config = dict(
    d_model=160,
    n_experts=40,
    d_expert=144,
    d_shared_expert=0,
    routed_scale=6.09,
    balance_bias=False,
    lr_router=0.000663,
    norm_eps=1e-05,
    beta1=0.9,
    seq_len=1024,
    steps=5224,
)
Below are experts of layer 5 (counted from 0) of a mixture-of-experts language model. Rows are named router (the router's row for the expert), up (a neuron's input weights, with its number) and show model dimensions 0-159. Each number is 50 + 10 x the weight over its row's rms, rounded and kept within 0 to 99.
Before each expert's rows: a language model's description of what the expert responds to; "comes after" lists some tokens at least twice as common just before its tokens as in all text. This comes from a sample of Wikipedia text that the model never trained on. Tokens count by the router's weight.

# expert 32
What it handles: Determiners and table pipes
comes after: " in", " of", "\n", " to", " from", " at"
router:41 43 60 49 32 67 39 39 61 37 43 67 56 50 48 48 54 50 36 40 47 41 41 42 57 52 48 62 36 41 55 49 47 44 59 52 59 44 34 61 65 40 47 48 58 49 48 44 40 54 40 51 38 45 52 49 62 73 63 47 52 51 52 55 72 47 44 57 48 51 29 50 59 53 53 47 36 42 62 43 42 48 58 52 53 49 44 49 50 47 50 57 65 64 51 47 37 41 55 34 52 42 58 35 49 37 43 53 44 55 26 50 51 70 28 22 40 56 70 43 57 59 54 64 42 54 47 30 40 47 68 45 57 60 52 45 30 71 64 53 50 27 41 55 48 61 55 57 56 39 33 42 66 48 42 40 54 40 37 53
up4:61 50 53 55 68 42 46 43 36 52 31 30 31 65 50 37 42 59 37 59 44 43 39 32 59 59 67 53 39 52 47 39 42 70 53 58 33 48 40 56 51 52 53 53 63 41 42 43 42 28 47 45 36 75 52 38 46 57 42 47 62 51 48 48 47 45 31 56 43 72 41 55 53 56 45 39 62 37 45 54 41 44 68 46 40 50 39 53 44 40 50 58 40 45 48 46 57 40 58 38 47 44 53 43 52 36 37 66 59 53 42 60 72 53 55 53 53 55 48 58 31 46 54 51 50 33 43 59 46 47 35 65 48 39 45 55 72 39 43 44 63 45 51 32 51 43 47 36 36 51 35 45 41 51 57 71 43 60 57 51
up5:36 55 47 49 49 53 57 57 47 47 29 50 48 44 40 53 72 23 49 26 54 41 33 61 47 58 47 60 58 38 61 36 61 32 24 48 65 41 60 54 64 47 45 58 42 53 61 57 33 57 46 45 58 49 45 58 52 31 51 59 30 52 47 37 48 28 44 53 49 55 71 65 43 56 48 55 49 63 36 35 48 48 56 64 52 38 44 57 49 51 42 43 48 45 52 50 67 60 40 53 51 53 73 43 37 37 62 56 48 43 52 62 57 36 52 46 28 52 60 54 50 55 46 45 47 56 49 52 61 63 55 45 60 53 57 50 62 54 36 47 50 56 68 33 39 38 57 42 46 58 55 44 53 39 41 44 69 60 48 64
up6:36 32 50 42 61 35 51 65 56 42 33 46 51 76 66 35 43 55 52 57 41 58 52 43 35 56 63 50 38 42 58 61 54 58 51 61 54 49 65 63 44 46 49 42 39 50 62 52 46 40 59 47 40 53 34 52 57 54 40 45 34 53 48 43 48 53 49 37 71 40 47 78 48 51 42 46 61 32 34 55 51 32 45 57 53 37 46 58 40 54 65 63 49 48 51 39 50 60 56 52 63 45 43 49 38 35 61 56 54 30 51 47 51 24 40 61 37 61 35 33 45 67 43 69 54 51 48 51 58 44 53 64 47 44 49 64 63 43 42 58 52 52 40 63 32 49 36 57 54 69 49 61 61 56 46 48 60 40 39 61
up7:36 39 48 45 43 54 49 56 44 45 58 48 43 44 56 62 71 39 51 68 33 51 53 46 42 64 50 36 39 43 76 53 55 49 57 57 58 33 49 44 62 50 40 35 47 39 42 48 47 46 45 48 67 65 59 52 38 53 43 65 58 58 54 51 52 42 44 45 28 51 40 47 43 56 56 59 53 48 57 49 46 54 60 56 47 63 49 40 42 51 51 44 34 51 57 52 36 30 56 57 57 44 51 42 47 43 60 48 32 43 30 72 30 39 59 40 66 47 71 63 41 54 51 46 72 44 66 48 60 39 38 46 42 59 60 40 60 54 47 40 66 54 71 26 65 46 57 33 39 37 49 39 41 56 39 50 50 47 37 46
up8:49 59 39 38 50 47 36 48 49 83 61 44 40 57 55 52 53 65 32 55 53 44 46 71 67 35 44 49 54 43 51 50 50 50 59 58 44 20 49 50 53 45 46 65 54 50 36 36 60 54 42 55 48 47 56 43 42 36 64 44 68 65 50 51 53 62 53 55 48 60 53 59 66 46 42 40 48 37 60 53 49 48 56 58 53 46 62 44 41 54 62 65 51 44 63 57 37 49 33 53 46 37 50 41 81 37 54 54 32 34 47 53 28 38 63 40 52 50 54 60 67 54 34 51 62 37 55 47 45 41 40 50 44 52 59 43 46 57 54 37 41 70 58 39 44 51 64 52 52 71 56 59 44 50 59 36 59 39 53 41
up9:43 61 43 38 50 40 57 49 40 62 53 49 55 69 31 55 55 57 55 53 52 42 62 66 64 33 41 62 52 50 43 49 45 53 44 46 55 37 50 60 56 50 50 38 52 45 57 31 55 45 42 58 41 47 49 53 41 50 24 57 42 47 42 58 27 50 63 67 40 39 49 45 47 63 25 71 60 46 41 55 60 53 53 48 43 44 60 41 49 67 51 52 54 51 69 54 39 42 48 66 45 42 56 57 55 49 52 41 40 54 64 74 44 43 34 53 54 66 39 57 52 69 66 63 43 44 38 46 61 40 59 67 64 66 50 54 65 48 41 56 36 57 50 49 32 56 57 49 64 49 34 49 37 59 53 29 53 48 63 62
up10:65 41 41 46 54 40 49 48 41 64 58 61 40 67 53 45 16 57 48 41 54 42 50 70 55 56 50 62 69 42 38 40 40 65 44 50 50 38 45 47 55 55 41 69 44 51 49 63 32 38 43 50 43 52 67 51 53 44 36 39 43 51 42 44 39 43 45 56 66 59 66 60 45 39 55 20 54 53 60 40 68 60 53 67 43 50 45 44 51 57 60 53 41 41 52 45 49 60 56 52 49 32 53 37 47 36 39 58 51 44 45 44 53 45 54 46 43 48 35 59 30 52 54 53 76 31 57 50 39 46 59 57 54 55 57 53 43 42 48 56 44 56 59 59 40 46 57 51 26 63 65 36 45 57 54 50 51 41 28 37
up11:55 58 38 56 44 41 57 42 50 76 42 48 31 65 55 54 53 39 57 33 50 53 41 43 54 47 52 45 44 62 45 50 46 36 33 41 50 46 61 59 33 85 67 54 58 54 42 52 67 61 45 40 61 53 59 56 52 50 53 53 63 46 42 66 43 41 42 49 42 54 61 53 67 72 67 55 50 50 66 48 66 48 62 60 51 60 51 50 55 63 59 80 55 43 58 51 54 56 43 57 43 63 57 67 32 67 52 39 26 65 50 57 43 57 56 48 59 41 62 63 55 43 50 54 49 43 48 49 42 39 60 64 53 35 57 59 56 58 52 51 62 54 66 48 41 53 55 46 42 57 49 45 59 42 33 50 48 51 37 66
up12:46 48 47 37 62 61 45 53 50 54 21 50 49 56 52 70 40 54 39 31 48 53 22 54 55 57 39 62 36 49 45 38 60 52 36 50 55 60 51 66 48 58 49 43 50 53 61 52 49 50 52 40 43 64 59 46 61 55 31 53 63 33 29 44 50 56 40 56 26 41 56 46 47 40 37 49 66 40 57 52 51 43 38 41 48 36 43 44 23 55 65 45 43 47 45 40 35 46 72 63 48 53 37 74 38 48 63 40 55 55 52 62 52 52 46 52 32 65 53 54 55 48 46 53 60 53 46 44 51 56 43 47 47 67 66 52 61 49 41 43 41 47 41 52 44 58 44 52 56 28 35 40 50 57 56 47 46 61 66 66
up13:41 70 45 58 71 37 58 47 56 48 51 50 56 56 58 54 44 43 54 72 44 42 58 43 61 66 44 44 49 53 36 60 47 44 49 49 46 59 79 56 58 53 52 46 40 58 29 50 40 30 41 44 50 41 49 53 69 32 55 64 30 41 47 40 47 30 69 66 46 52 55 52 73 43 53 44 46 47 42 39 45 63 46 49 52 48 65 51 54 52 43 52 56 46 49 54 37 39 74 55 50 58 35 63 52 54 54 48 45 56 50 62 55 51 65 51 61 58 52 67 64 55 53 44 57 46 34 45 60 36 46 49 60 68 49 46 64 44 46 39 38 55 76 45 51 31 59 51 66 45 41 49 28 59 51 57 48 61 55 57
up14:45 53 47 31 44 45 45 64 41 59 47 49 38 55 51 49 55 41 48 60 43 67 57 39 50 56 56 65 35 50 39 40 36 59 64 64 49 66 35 51 57 46 58 59 57 56 51 61 53 43 50 35 55 44 41 50 49 38 61 45 41 56 38 52 41 36 71 46 51 67 54 63 63 62 48 46 39 44 50 36 74 32 50 57 40 45 41 60 63 64 42 52 43 44 40 57 36 42 64 49 45 57 72 60 43 48 58 36 43 40 34 47 48 32 62 59 53 60 58 33 40 62 38 52 29 64 51 47 61 46 69 60 55 50 38 35 56 49 37 37 58 51 52 45 61 40 42 53 49 42 47 36 54 40 45 64 57 73 60 36
up15:48 39 56 70 37 42 59 51 54 56 46 66 30 47 63 51 46 49 56 52 42 52 70 47 44 44 57 41 40 56 43 61 55 44 48 47 71 50 48 34 56 49 42 55 42 52 38 51 58 47 39 29 54 37 55 44 37 49 35 56 64 53 60 50 53 47 52 49 62 45 50 58 18 45 51 60 48 54 60 50 60 40 53 55 51 70 55 62 36 53 44 64 48 44 52 45 43 45 57 71 56 73 48 51 30 60 45 29 48 47 51 61 35 41 58 59 73 28 68 44 44 44 49 46 63 63 49 63 53 51 68 63 69 62 33 51 54 43 39 47 69 54 62 54 41 57 43 42 60 52 62 43 50 45 41 45 57 43 41 41
up16:55 55 46 36 52 32 39 49 51 50 38 54 52 57 49 51 46 49 51 46 53 35 54 38 40 27 40 46 70 29 52 60 49 51 52 70 42 46 38 49 64 52 34 58 68 59 52 30 49 49 39 39 33 48 58 45 50 45 39 52 56 39 42 57 46 73 43 49 35 57 47 56 66 63 35 35 49 45 54 59 49 63 59 46 50 59 50 34 38 56 47 56 51 47 65 44 37 46 52 56 55 51 53 40 51 49 35 39 38 52 47 63 23 47 60 57 60 35 51 61 30 39 63 48 63 48 56 43 47 47 69 59 58 66 49 52 75 57 50 59 56 58 51 44 41 26 70 41 54 66 47 56 48 40 38 53 63 61 47 47
up17:53 59 51 35 48 45 60 52 37 66 22 41 52 34 62 68 57 48 45 48 48 33 56 48 61 41 60 52 36 34 56 42 57 52 43 44 41 49 53 69 47 49 49 48 73 55 58 62 43 55 54 50 51 59 51 54 62 49 55 44 49 28 34 42 48 68 48 38 33 44 48 36 43 48 56 59 44 65 57 50 37 37 46 41 51 29 35 56 60 63 53 44 36 39 46 53 68 47 66 52 46 55 42 43 61 43 44 32 67 36 29 52 42 32 71 55 43 30 55 43 53 41 48 40 52 44 58 40 56 37 72 62 50 51 47 57 51 44 49 45 47 56 56 45 44 54 38 62 56 60 34 46 57 40 42 62 62 58 55 55
up18:57 49 51 66 52 50 46 58 54 47 60 54 55 55 60 59 41 65 37 45 49 49 47 51 62 56 52 34 38 58 42 39 49 46 43 55 43 44 69 73 50 49 41 51 52 51 44 26 54 56 30 62 46 57 63 60 58 52 55 45 63 43 45 53 54 35 45 57 44 59 59 63 54 34 48 42 56 33 43 35 53 44 52 44 43 46 42 32 66 53 63 69 41 44 59 49 34 62 67 63 55 44 43 70 63 55 58 46 50 70 73 54 35 49 42 54 67 54 48 57 44 30 46 72 55 43 63 52 48 61 28 32 47 48 54 48 69 44 55 35 43 50 55 59 41 60 64 55 60 39 31 47 37 49 57 55 49 42 57 61
up19:38 61 44 46 54 38 45 61 49 49 31 57 49 36 39 52 62 50 47 49 45 51 51 62 46 63 48 56 38 52 46 52 36 53 48 43 58 50 56 53 46 45 34 53 47 61 55 62 30 64 47 48 52 49 50 56 43 30 56 48 49 39 39 44 31 69 53 63 45 54 30 32 52 44 52 38 58 49 32 56 60 45 34 38 63 41 60 49 51 57 40 38 44 40 38 48 30 52 52 50 44 23 58 34 53 50 55 50 50 43 40 49 42 45 72 66 43 54 61 43 40 53 53 42 40 55 36 46 48 34 42 45 46 46 56 37 50 62 49 36 31 51 67 51 55 41 51 57 67 31 37 59 36 70 41 47 42 57 75 27
up20:54 59 48 47 62 42 45 43 61 35 55 50 57 41 40 48 49 55 44 45 58 40 47 32 62 54 30 43 39 42 43 53 41 59 57 54 37 53 57 57 62 58 54 42 31 57 60 44 36 58 38 59 47 46 35 54 58 43 45 52 35 48 33 63 57 42 73 47 63 43 66 45 51 49 49 51 36 51 44 34 52 17 35 51 38 44 43 55 65 57 42 53 49 43 54 60 63 52 47 62 51 39 55 47 63 43 53 58 56 46 41 40 53 33 63 43 59 62 25 54 39 58 52 46 47 48 28 61 65 49 49 54 48 57 49 46 65 40 54 68 50 51 38 42 66 39 56 73 54 65 38 27 41 55 56 32 46 41 57 58
up21:52 59 48 23 41 47 37 46 34 66 58 44 47 63 32 41 46 60 51 57 71 61 57 61 40 41 37 57 54 68 47 60 52 33 52 46 71 52 57 51 49 51 37 61 40 56 51 46 65 50 37 52 47 43 63 53 50 44 48 50 58 45 38 58 43 54 53 45 50 54 49 48 54 46 37 52 50 44 61 56 29 41 30 33 53 50 56 31 69 62 50 46 48 45 57 56 47 49 45 63 48 49 46 51 56 51 75 33 54 51 20 43 60 57 73 44 46 59 56 40 38 55 60 56 56 41 49 46 52 62 61 43 51 32 47 60 32 51 30 59 42 68 53 58 41 48 37 59 57 48 63 61 56 49 71 50 63 48 43 40
up22:41 56 43 40 48 47 32 52 53 55 54 48 55 56 35 56 54 46 64 59 42 54 54 51 36 44 50 55 43 66 40 39 42 27 45 48 53 45 28 58 61 58 52 52 43 42 61 70 43 41 38 44 28 38 55 64 56 48 44 50 34 46 49 62 51 51 78 59 33 66 56 55 40 55 62 47 51 52 40 52 35 27 54 52 45 58 66 47 38 42 55 33 60 41 58 54 45 50 37 65 49 56 47 51 44 67 46 45 31 44 26 54 64 60 49 74 70 39 58 47 57 56 38 47 53 43 39 57 53 62 64 35 51 48 40 43 45 46 44 49 62 63 52 63 40 56 67 53 52 49 58 39 38 61 51 63 57 47 37 55
up23:49 73 45 43 46 40 41 44 42 54 71 51 51 58 41 36 62 55 44 45 56 64 54 60 57 33 55 42 49 43 47 61 31 41 67 56 58 52 36 56 57 45 42 50 43 55 37 73 39 35 38 65 52 44 58 75 49 48 34 42 45 59 30 49 62 47 57 64 52 53 50 45 47 47 45 55 48 64 39 47 51 21 46 57 25 56 70 51 51 58 75 46 52 41 53 65 68 51 52 61 44 41 53 56 42 53 56 60 54 60 48 42 61 49 57 46 58 23 48 58 52 61 61 52 62 42 44 56 50 55 54 44 53 71 52 55 39 38 58 55 55 62 58 53 59 51 68 54 51 48 44 58 42 50 44 49 73 52 41 49
up24:54 43 46 34 52 57 42 59 51 46 33 55 57 55 43 67 59 74 49 57 68 50 53 54 53 45 60 49 43 66 58 43 57 45 44 52 49 43 36 43 58 56 51 65 32 62 49 57 35 55 43 54 48 53 50 54 47 50 55 63 52 66 39 48 40 26 42 49 57 62 40 53 55 57 44 42 56 50 51 43 65 31 63 41 58 59 73 41 61 52 46 40 46 48 39 85 57 42 48 50 47 44 40 40 45 47 59 62 71 39 26 46 58 29 43 43 54 40 53 41 41 47 39 60 46 59 60 51 57 49 61 58 56 72 29 48 53 51 32 30 45 53 51 37 58 39 63 38 51 44 52 47 39 61 51 53 54 49 32 55
up25:47 58 39 57 41 53 44 48 39 52 58 54 42 43 60 62 43 43 53 55 63 55 62 55 57 44 39 39 65 45 44 61 42 28 56 57 51 59 61 34 47 72 64 54 39 49 54 38 37 38 56 49 45 43 67 65 44 58 48 30 38 44 47 50 48 50 45 47 47 48 51 46 64 31 47 41 59 48 35 48 56 44 35 78 34 44 42 60 42 71 62 37 33 44 41 67 45 66 49 30 42 46 58 29 64 70 57 64 52 40 48 74 64 47 49 56 59 55 38 57 63 47 58 36 65 51 69 57 62 53 50 61 51 51 61 58 57 50 55 55 40 65 59 38 64 59 53 54 47 53 60 54 51 46 50 43 54 42 51 50
up26:34 43 42 57 47 53 55 55 43 46 59 30 45 55 59 53 48 45 61 50 36 66 44 30 53 49 65 40 42 48 53 56 31 43 56 67 49 30 31 47 37 53 59 48 34 51 63 43 59 48 51 53 56 55 63 72 47 52 52 53 57 58 50 41 58 43 47 43 68 57 60 56 35 52 35 56 45 48 47 50 41 56 58 68 50 48 53 59 48 44 52 47 65 42 35 46 43 58 58 38 49 67 68 42 35 52 51 52 55 54 57 58 32 46 50 60 58 62 36 41 42 47 55 75 61 41 36 68 48 39 67 56 25 51 65 56 48 49 32 51 58 56 35 23 47 41 52 56 33 47 33 46 55 56 55 50 52 64 48 59
up27:58 54 47 48 56 43 49 35 40 71 53 47 47 39 47 49 53 56 44 37 39 67 52 52 54 41 56 53 49 45 46 36 45 52 39 55 50 70 30 64 61 47 55 56 65 52 61 62 42 54 57 30 40 63 44 42 63 46 51 47 44 55 54 55 14 38 46 56 49 54 57 65 42 53 54 46 34 63 61 78 55 67 41 42 40 59 58 44 47 59 44 59 53 43 44 55 52 50 57 59 59 46 61 74 56 34 37 38 63 40 51 48 59 52 55 46 56 45 66 43 34 65 46 43 52 42 60 48 53 46 59 37 45 45 45 46 58 64 36 36 50 52 52 57 66 51 45 53 56 20 40 24 59 55 45 45 44 58 49 49
up28:52 54 55 47 52 50 41 35 35 61 38 44 55 62 52 65 45 54 51 44 54 30 28 52 54 33 59 61 58 42 50 45 66 43 49 63 64 59 72 59 39 61 44 51 61 51 59 52 45 40 62 43 67 43 60 44 68 49 52 34 42 40 52 36 49 41 57 50 55 65 60 50 63 27 34 72 46 65 45 57 51 61 37 60 51 57 55 34 55 62 73 58 54 50 58 56 54 60 77 66 44 53 43 40 55 51 39 34 50 53 56 60 43 56 39 51 57 49 42 54 60 44 31 50 44 46 58 42 52 39 48 54 59 42 66 68 54 52 45 43 63 46 46 35 61 51 58 40 47 47 50 55 53 61 56 57 56 73 44 35
up29:44 74 48 31 56 46 53 55 52 49 52 47 60 44 33 64 47 58 44 53 44 64 60 47 65 27 38 50 49 49 58 56 34 52 45 50 47 34 53 42 63 48 40 52 65 50 52 54 46 59 57 63 63 67 59 64 52 42 40 41 58 48 36 54 46 59 45 41 44 52 45 30 49 50 53 66 48 55 53 56 40 35 55 45 44 60 40 26 50 55 54 43 48 41 49 31 53 48 42 48 42 71 51 38 55 49 68 37 50 42 34 45 54 39 42 50 46 61 43 44 46 50 60 27 50 64 64 49 48 53 50 70 58 26 55 55 41 59 49 55 34 68 53 50 65 58 69 50 31 35 68 49 61 49 51 72 53 64 53 54
up30:51 44 49 29 45 50 48 57 55 52 67 57 49 52 39 71 43 50 39 51 42 55 53 54 69 57 53 49 39 55 36 53 59 40 61 43 53 61 51 47 53 49 37 50 39 65 23 69 44 66 62 39 48 47 68 47 42 44 23 53 56 49 52 68 49 53 49 45 41 53 44 57 47 65 58 51 48 57 52 64 57 55 48 50 37 56 53 57 54 53 28 32 61 46 41 46 43 48 34 51 47 57 52 48 37 58 45 60 53 58 30 57 48 18 65 48 54 47 46 64 57 61 52 60 61 44 50 60 67 57 39 68 43 56 33 50 49 52 56 43 34 52 62 35 59 45 53 40 56 72 43 39 31 57 50 29 59 42 62 48
up31:51 64 51 70 52 39 59 46 64 44 39 43 48 56 60 53 37 69 48 64 41 40 50 21 64 56 48 40 52 62 45 48 29 50 47 49 43 49 62 55 42 57 33 46 58 63 64 48 47 37 36 40 36 51 56 53 52 57 41 39 41 53 37 45 52 55 47 47 52 34 32 59 36 52 55 37 52 56 56 45 55 44 58 47 54 51 42 55 66 42 60 46 54 48 56 46 33 42 56 49 59 57 54 50 46 40 53 58 21 41 49 44 53 51 27 47 67 49 67 71 58 48 68 52 40 56 31 46 54 51 58 38 43 47 45 64 57 49 58 44 66 40 57 32 53 56 61 53 45 44 73 39 45 53 59 65 30 45 32 38
up32:53 74 49 47 38 49 47 49 37 75 50 48 39 60 34 52 58 60 46 31 46 51 42 47 62 45 62 63 60 54 26 46 46 54 52 58 46 46 42 63 50 54 56 45 62 38 47 30 52 50 49 53 48 50 45 49 55 49 55 34 42 57 45 57 41 59 50 48 48 55 64 46 54 41 23 34 61 49 46 62 51 43 36 55 47 41 41 54 61 46 48 38 57 39 47 68 54 33 59 54 48 54 56 55 39 41 56 60 36 52 48 59 56 53 54 56 55 54 45 55 39 55 53 50 47 29 51 67 49 47 19 58 59 34 62 32 50 56 35 53 42 48 38 52 31 38 41 52 41 51 45 26 37 49 62 34 65 76 63 58
up33:24 54 46 34 59 57 36 57 52 57 68 50 46 45 46 46 39 50 68 55 51 58 52 43 49 57 47 55 57 65 52 54 45 59 51 58 65 61 58 37 38 55 61 60 47 33 33 62 40 66 44 58 53 35 34 59 56 49 53 65 45 44 55 35 41 37 43 49 55 48 40 57 65 57 42 43 56 39 55 46 45 55 48 42 46 61 57 48 54 45 34 43 55 50 39 69 56 73 57 34 59 68 51 57 45 54 51 36 71 37 37 47 52 40 57 49 41 48 60 41 52 58 42 62 42 65 73 55 57 43 61 58 46 37 37 57 57 50 32 26 40 49 53 47 35 57 48 36 47 37 67 43 49 52 43 61 36 61 33 48
up34:41 54 46 57 55 54 50 69 50 45 56 50 43 54 58 50 65 47 54 60 24 52 57 53 48 39 46 37 74 65 62 52 52 47 39 42 38 48 31 32 59 56 57 47 34 59 53 62 43 41 51 59 49 51 49 55 56 47 54 55 36 55 61 65 45 51 59 51 66 45 56 61 56 39 58 56 45 41 62 43 45 47 70 60 45 59 56 53 63 55 39 62 56 46 45 66 58 27 63 60 65 50 57 58 33 60 52 54 36 37 44 52 47 47 56 43 69 55 52 38 48 48 52 51 41 59 52 45 59 42 39 47 51 48 47 49 62 52 31 51 58 49 56 29 46 13 64 44 36 63 41 45 48 64 63 38 24 40 55 36
up35:66 53 50 43 40 46 55 41 69 54 43 49 59 60 46 43 56 63 44 57 37 53 48 40 55 62 53 45 55 62 47 51 63 48 69 64 62 55 35 43 51 44 72 37 42 63 39 55 54 50 43 43 56 60 31 68 40 54 58 40 78 46 59 61 51 41 60 59 52 48 21 48 57 45 44 42 34 47 30 46 56 40 49 46 66 50 59 61 47 40 44 55 53 52 34 56 52 44 72 55 64 48 31 49 31 51 47 42 53 36 55 54 51 50 54 39 59 56 47 47 44 83 49 71 48 67 61 40 51 46 54 40 66 56 53 32 69 56 43 47 50 43 45 61 56 53 60 33 52 54 50 43 53 53 63 52 55 52 52 42
up36:50 71 45 53 40 42 62 46 34 50 43 38 49 46 61 43 66 61 46 60 36 44 43 57 64 62 48 55 38 58 39 51 57 44 47 55 51 59 62 56 48 55 48 49 41 33 40 43 35 51 28 40 64 48 56 40 42 53 48 51 53 50 56 32 47 30 55 55 42 39 36 51 57 44 49 19 40 52 41 55 57 54 53 38 55 66 53 34 46 64 44 63 53 44 61 43 28 61 63 45 62 49 49 51 60 40 59 50 43 47 60 47 52 59 31 47 46 46 48 61 60 55 58 58 34 41 39 48 54 44 65 41 40 46 62 72 64 60 44 28 44 58 79 49 34 47 45 47 59 42 54 44 42 45 48 54 40 44 78 49
up37:40 46 55 53 47 49 43 49 52 37 43 51 57 57 42 54 40 41 43 52 45 56 29 47 51 46 38 49 56 63 36 58 44 28 35 58 62 56 45 65 61 69 38 55 45 69 50 48 31 53 52 52 66 40 46 65 27 57 61 51 36 43 51 46 33 38 42 37 61 51 58 50 41 65 43 53 46 38 34 41 58 45 39 46 63 70 63 51 55 46 37 41 45 50 58 68 36 54 58 50 51 56 50 48 42 52 49 55 34 58 38 54 47 43 43 41 58 50 53 60 68 71 46 51 38 56 44 32 56 45 32 27 48 49 39 57 49 54 28 39 57 51 50 33 55 27 52 49 63 47 31 37 50 41 38 53 57 59 62 46
up38:51 59 49 62 61 47 50 68 45 46 20 48 44 58 44 44 49 35 49 53 38 68 44 45 76 34 67 47 63 67 61 68 47 54 50 49 54 48 42 43 63 48 38 60 50 58 38 63 44 59 40 60 50 37 42 58 54 49 68 42 35 54 34 54 53 41 48 45 46 53 48 59 53 52 61 51 48 44 62 49 43 39 43 46 50 65 50 48 54 48 60 44 48 46 47 68 53 46 50 26 39 41 44 43 29 62 60 26 43 56 44 34 44 41 62 40 41 43 55 32 46 44 47 55 30 41 68 53 34 50 48 68 56 62 50 48 35 50 32 51 46 58 35 52 33 55 45 47 59 56 37 39 60 42 56 51 64 35 40 56
up39:48 58 42 77 41 45 45 55 33 49 57 55 46 37 66 79 54 40 54 55 45 44 63 43 37 46 49 47 33 62 62 52 55 31 36 60 51 54 43 63 36 60 47 60 51 37 52 60 54 52 39 46 78 38 63 76 58 53 55 54 39 47 58 43 47 56 44 49 47 48 56 56 40 52 56 55 50 40 56 59 45 46 63 38 45 46 46 48 44 50 67 71 39 41 48 41 57 57 48 65 71 37 68 58 57 50 67 43 40 57 71 61 48 54 40 62 56 60 59 45 71 58 43 53 66 55 52 44 55 55 43 35 40 68 51 51 57 42 41 50 29 47 66 43 48 52 63 55 57 45 54 55 57 45 53 51 48 47 69 51
up40:23 54 42 41 47 54 42 45 36 58 50 18 48 48 64 59 38 47 43 57 46 56 54 34 59 60 51 63 46 51 48 54 47 45 53 52 56 50 48 57 66 57 42 47 45 45 54 60 55 64 45 40 37 58 44 35 51 58 55 26 55 41 31 45 37 34 40 52 48 43 34 52 47 65 58 40 55 47 38 46 49 42 46 64 49 46 33 42 60 49 41 50 54 47 51 35 51 43 62 34 41 54 22 59 46 42 52 41 71 44 75 48 61 57 48 55 32 44 61 34 49 57 39 57 34 60 56 66 49 45 73 61 43 43 56 64 49 47 63 30 55 49 50 35 42 54 46 62 50 39 53 48 59 51 55 54 37 63 50 51
up41:47 46 48 45 48 49 62 52 40 66 55 36 57 54 47 32 51 46 48 60 60 57 43 38 47 52 58 66 53 49 53 42 56 29 55 41 62 38 64 56 39 51 67 46 45 42 41 51 50 56 61 28 49 44 45 45 49 48 54 59 41 41 65 34 32 45 73 47 55 49 73 48 56 53 41 59 52 34 62 78 66 61 51 52 38 54 48 43 60 61 47 48 50 48 49 62 36 55 61 61 37 52 49 29 52 43 38 25 39 61 48 63 47 56 38 57 48 34 45 55 60 58 61 65 49 50 60 73 48 58 50 67 49 48 65 59 41 54 41 35 49 49 67 53 34 51 63 47 45 50 53 43 43 63 52 40 32 47 57 71
up42:45 57 46 46 48 36 52 42 48 40 67 59 47 71 56 63 60 52 52 60 61 51 58 64 49 68 34 39 57 55 41 48 41 54 46 60 34 46 66 41 62 45 56 34 55 37 52 50 46 39 34 52 45 47 41 60 35 44 41 52 53 36 60 51 43 48 45 49 30 31 39 38 33 67 33 69 51 50 42 26 60 30 52 53 56 51 36 38 51 59 43 47 39 44 62 59 57 56 41 62 63 53 64 74 60 46 66 66 57 38 56 71 49 38 45 50 47 51 50 60 31 61 54 45 41 49 60 49 42 37 54 56 52 55 51 51 47 46 36 59 60 57 61 47 50 53 45 57 55 42 32 63 40 60 39 37 41 64 59 50
up43:45 61 49 49 46 52 45 48 55 60 57 52 37 39 39 37 59 37 60 60 42 46 71 51 50 47 60 63 54 51 52 59 40 36 40 58 58 28 50 43 45 54 39 38 47 54 37 69 44 48 52 45 56 51 47 61 56 58 61 57 25 37 52 45 54 43 44 55 48 34 64 37 54 54 43 83 49 45 46 39 25 48 41 46 40 39 58 66 40 56 56 39 42 42 34 53 42 38 51 53 77 55 45 60 49 49 50 46 32 50 75 40 43 46 31 46 35 52 40 38 67 43 49 54 52 59 67 58 63 63 49 62 38 48 45 40 57 37 56 47 44 49 34 49 47 46 44 26 59 49 53 45 49 62 53 49 48 46 43 35
up44:62 50 52 50 56 41 46 41 47 53 52 36 39 68 50 29 59 54 45 58 57 43 65 57 37 44 51 49 72 53 58 41 61 48 55 45 40 43 48 33 36 43 59 58 22 43 52 56 46 30 60 28 47 72 58 48 52 61 37 50 55 61 34 39 55 50 50 54 38 58 43 38 42 65 51 54 51 74 49 54 63 59 41 72 48 51 44 55 60 34 47 34 58 48 53 45 43 67 68 48 46 52 52 39 62 49 42 51 39 36 43 45 51 54 33 41 48 46 50 72 56 59 63 42 53 44 56 51 68 41 37 53 34 57 46 63 53 48 68 50 43 47 61 44 60 47 41 58 32 63 57 50 59 28 50 45 56 48 59 60
up45:62 76 41 59 50 47 46 50 45 62 52 50 65 52 40 51 60 49 63 50 35 44 58 55 54 46 43 29 55 53 51 36 36 45 45 47 47 29 57 48 47 58 39 52 47 53 48 43 50 38 44 57 43 65 31 65 39 50 55 54 59 67 34 67 61 47 54 59 52 39 57 35 65 45 53 55 71 46 67 56 63 35 58 50 26 58 73 61 48 53 45 62 49 36 67 76 49 39 40 53 62 42 50 45 36 42 49 50 53 61 46 49 58 57 67 50 59 40 57 38 57 50 62 65 49 55 57 53 53 55 33 54 55 58 52 39 49 46 44 55 59 60 66 35 32 65 50 42 53 47 48 37 46 45 54 48 63 65 33 46
up46:43 59 48 51 46 40 56 50 43 48 59 61 56 60 41 56 37 69 50 75 49 35 38 56 78 43 15 36 53 57 61 50 45 55 43 53 44 37 65 48 57 48 36 45 34 44 54 53 31 44 37 58 49 42 43 62 52 46 37 60 31 47 52 51 48 61 50 42 50 47 47 44 64 47 47 58 39 48 27 53 41 45 44 47 52 48 38 59 65 53 55 44 37 50 49 54 27 54 69 67 52 45 50 57 45 42 56 58 41 51 48 42 44 52 52 44 55 60 61 51 53 34 40 56 41 39 45 46 55 24 43 56 58 65 31 36 50 55 55 42 47 48 60 25 55 42 52 46 59 45 52 38 34 59 59 39 53 57 31 47
up47:57 51 26 48 48 53 63 38 23 61 50 41 51 58 57 54 51 45 51 60 42 57 39 54 61 48 55 52 50 55 49 43 50 59 49 46 50 50 47 42 64 58 50 45 59 39 57 62 39 56 49 54 63 46 41 42 30 38 37 63 33 68 33 36 56 55 65 55 29 41 50 52 38 39 56 58 47 42 50 49 49 55 40 46 39 68 30 44 35 45 50 57 57 47 53 40 43 50 49 43 43 40 59 69 61 59 56 60 41 46 45 52 29 24 45 47 48 64 47 56 48 56 33 45 43 61 34 55 55 57 46 53 60 38 65 45 54 55 46 23 64 55 56 64 41 52 57 54 76 61 55 67 37 63 53 36 47 61 59 39